From a checkpoint of a small mixture-of-experts model trained on Wikipedia: width 160, 1 pick a token.
Below are experts of layer 3 (counted from 0) of a mixture-of-experts language model. Rows are named router (the router's row for the expert), up (a neuron's input weights, with its number) and show model dimensions 0-159. Each number is 500 + 40 x the weight over its row's rms, rounded and kept within 0 to 999. Numbers have three digits each.
After each expert's rows: a language model's description of what the expert responds to. This comes from a sample of Wikipedia text that the model never trained on.

# expert 6
router:528476519511525554531510484552462515500514461534443577518518417544496453429518513547441452449426495579500551421467433506590481529446533556514525464457536517488524457538544511478505520596460518436550558487475428575522546494544450469500553562491516498492520454424529506480543528536479491490491531482529512446437428474482547531430461448502538484438448536470518502503508476522524432472554556439537488516521503428459495484411511533488515498493476530439491505563512484470539517466511513
up1:527447496455513491589518564535439552519512514511467536542473475550495504448400498535443467492570502488501417527535567472481422409455457541432495494477499431487496533499547512492511507568433476515531549522482503524468515511503568473478507547463451493513548507512558506541479442452471469523490471466542508482535542504399543546522519451407432503550531517475553474480480432532505450512445500543492450497474504511584407536541465513550465480463497488518517500504561461455485490541548564
What it handles: Past participles and common nouns after was, the or to, then a preposition: performed, based, released, used, film, game.

# expert 15
router:532449532447490443456518503554463487510442527492432504523449484516533537486462416536565485515531492573467571435534573581551454538457445492441502466487468463516478454446430449517507531536458544532498529535495575574515490525438528435483437506504455497550542548572477457434480543547426514525524540448490509540477471512591512508505534527524517498552498502486548556493522470454490543504510486464519589508480434474494566487499492516531573509547472565539474472502437519514517486440455472
up1:452516465463472563517490511487561499509491490514479490497537473506456435460485440452495481508448557528605505496470511576537501531471422553577534491471478432534488519566490552558547532553518443493496461500499557557464494461453551516448537443442501420555481534532476526517534540489464410420528564557484497524517412476503533431530515488551600532494481548522455461529499468485487554462500466532543535433504532534444549531501489479509476521501458518494485436396549499518489527501533502
What it handles: The word the after prepositions like of, in and to, before names and ordinals, such as of the Government, the first, the United States.

# expert 9
router:414459480468516528546472424418502528484562498446523472511503459500493470523487494581539482519498515508482401424613494497470507483506537443552468454531435521511560507443452561479445516482503435487469480559539520472512574543474502521465438479533525393459531447442490492532541480558437515498455532472481428550519505477512484481534488565482489496468591514518430510508451514430490513537522500525435475462511506444491525457412506507494509452495542441483556525542483516460523506507446547
up42:484458487471449529501461510492446483450517576458462457532428414553464482470479544536499534565583497493442467594502446527497535506541529475500542526516446505538504441493457527567490520517534487549545553515599498516529473450529546511567551478551501469513520433440492487468556467447481468496433504476529485548448456574467471513461564499467534487537580480536527482480540482524413520534494531562511525545496460480487475509444494455524543492447507501407477473534515492464529613511451483
What it handles: Final suffix pieces completing words and surnames, such as -s, -an, -n, -ad, as in Letterm-an, to-ad, count-s, and nationality adjectives like English, British.

# expert 13
router:498460571453539453449535537552468428444524536451493487555425540493520537461522455490519467482488557531520460484455539630492486505474499519438524491534524452503437484476444434454520450573554457512511460444562579528460460588455452501439507551526521547490508462424547455547501570452519510473544473421495568457547496529490495499550521524524474479494476546447470535468500542466489490540526482449552539487503511503452558522506476469512519543531493569507496554495495568506527486489578500
up1:491474508527498583517485485472485480529472519572535515491508529514508448498508493523477526471482443459505578445495566498501500525452443505446505508469502378483499561510425499475537521581376555502505405459452541481510501440518483432450564536503499472584508512481479471518551509492488555468565527484551456524478502509533550532517528517478525577549467477479523504580523504465535414499504426517526561496484532413467486497495418594491494477514535517540468536558519480431470510499478458
What it handles: Paragraph breaks before section headings, list dashes and heading equals signs, plus clause openers like that, who, He, However, quotation marks.

# expert 7
router:500457524484555520542494535465455432531549494432527462571452541516533529539490448479438459453551554558494484514478457596551508516446521527545497495527441462492532535549450458472474433497561446517463528517504579545465516551498434594575533519486519499597531589482500471465465501502536486487491505523479461480558555497472515564527509526495513531434490569475474477603535533529586435523557541460581518530502544520486524488499517494465481480539524544503486506493544456515494477452523450
up14:510506492489463505548473590453471482564483525500521535528492564510446574554542479491549533506497432532517518530492447610555568472547454510484576548457445507507536503528440527543526550501500511462503489535503487476441496527429492444536476486459550514501466495546498479508501461451455577488522449526479514460523560436427503469585559562467488484571517435472511444551514485536467509515540486398524459566473478590496551502537505525520489491430526520547543521444498489472537577491530527
What it handles: Periods closing sentences, often just before a paragraph break or a new sentence, plus clause commas and periods after initials or list numbers.

# expert 12
router:495488521478420575489466442461540504606467472513464510452529531578531565414531511510500437513522472455581544476491481526602474515467432487520520519501498458588453455558519445521507498522395483490557495510462520541536556513485504548550463509519542455546397546474476539543503447533447529513444443499574458501468479474584478501496469522514486478542532488508545422488497461536492463462468540493493505538487508516496511561472452439468543523448451452511470540527486495456516545485469500
up14:454466485505508559506527528449505494562486506465437499500487452368528560468514489566502565543488545548530479525529517496485556520517490562451503488475617509575578495500501528481547494516527538506500447550470512552536515531545466486495515462457459510530482542550475471478516492506502510433525531497521544541479475451525432475533520573514478450408494476552530495422450442547517475469368549547524544489482502570438460532557527438534503496524484495536547512513468490527556494553469437
What it handles: Pipe separators between cells in wiki tables of election results, sports stats and filmographies, plus colons, semicolons and list dashes.

# expert 4
router:495507454476537467520511559533515482453522541492463493538430494551491494451488458545511531428546539510497525494567463526530466460440457522485547473522527503446495435516509483474507424552464479578483544532542528540490502559469567444545432492527564523482520557498522506436435561491428486445499553431516459511566439482517463567512574551508516454492492507479491551506551510475470452498486475476548549532486444415450529497567502465509617483539571571489511497544503497524573512449534543
up1:530522453455479545474562533473581521498521491513485450502526473469518473494433463480482507558463497476502463467453452586446543526393519437504508550531460473468532514515506447528460487492454500513451530459518460551481500464444427503489488498502512522489467581581524455484551474437460541423389453526545487462492483479551458513534451439498483503518538521458533524481506529440488526546495502503465476523449603499519443449508510454466483478596506550487548426535487487456598470557463481
What it handles: Noun-phrase openers after verbs or prepositions: a, an, one, two, this, first, no, and small numbers such as ages.

# expert 11
router:493556519467464487430546558487494535483468496504479501448471490456480420570468478557462523460509493439472553567514479434481508420519461417541497441524500504467502499423489607434510587490544432515453539501477524453531556420538551518472573416527522443545500506558512531539521509531450473487483472528476467540470511492455489434508461510538515509527456512514421452515471501483518532411518433545445484513523500480498445560503510456525488517450446513493468487435449519448431475522507483
up1:503471530431482516525479450458523523477444503472552495513447477512460426472499471428495486513494584508492531575518522503589527484499429498506419489477525537457452466461427487468552521547545431442490474502519532546446594490539537506495579413516473433499494461486551527491506518543473462517562476417432475519564496505427490460558460505483522538514589495473423467493459495496500520474504453428425507557541474462520441545532518445527532498492515522538456535460495443463469525476527459
What it handles: Letter pieces near a word's end, especially y, s, e, ry, as in Societ-y, Bug fix-es, philos-oph-ical, Crow-s.

# expert 5
router:489524543444488525502507507450450446591516465450410525529504496480517462508446513482543493488440479560477510471554456548513514533461454528507515468474507503483537495536489486468513495479501432487523451515558453463424428486490533466533533503537490492506547579435535473443488519475535439479462410414484474476485476472475522473472489628519526505491466494497504469505460476499479461508535492447582609501493470502464490517489494396514584500520549619437453488541487522514464494503530412
up14:484567540481552481472558572575477449486455471463456525498482500529506490527420506457560468508499451509550459446439527559546543524456500551521502514511532517444553524484448544508486468503469488501445502505519537543508486471539537415516520501449480586517512501509514540445509525529464550443513548482489507495473523564524497440508453596506559572580462464435553577527462540457457508471506429536427480558418431477492499513463464462467471521443517532541518419534497510562455515457521503
What it handles: Mid-sentence function words linking phrases, such as of, and, to, with, before, while, until, plus list commas in running prose.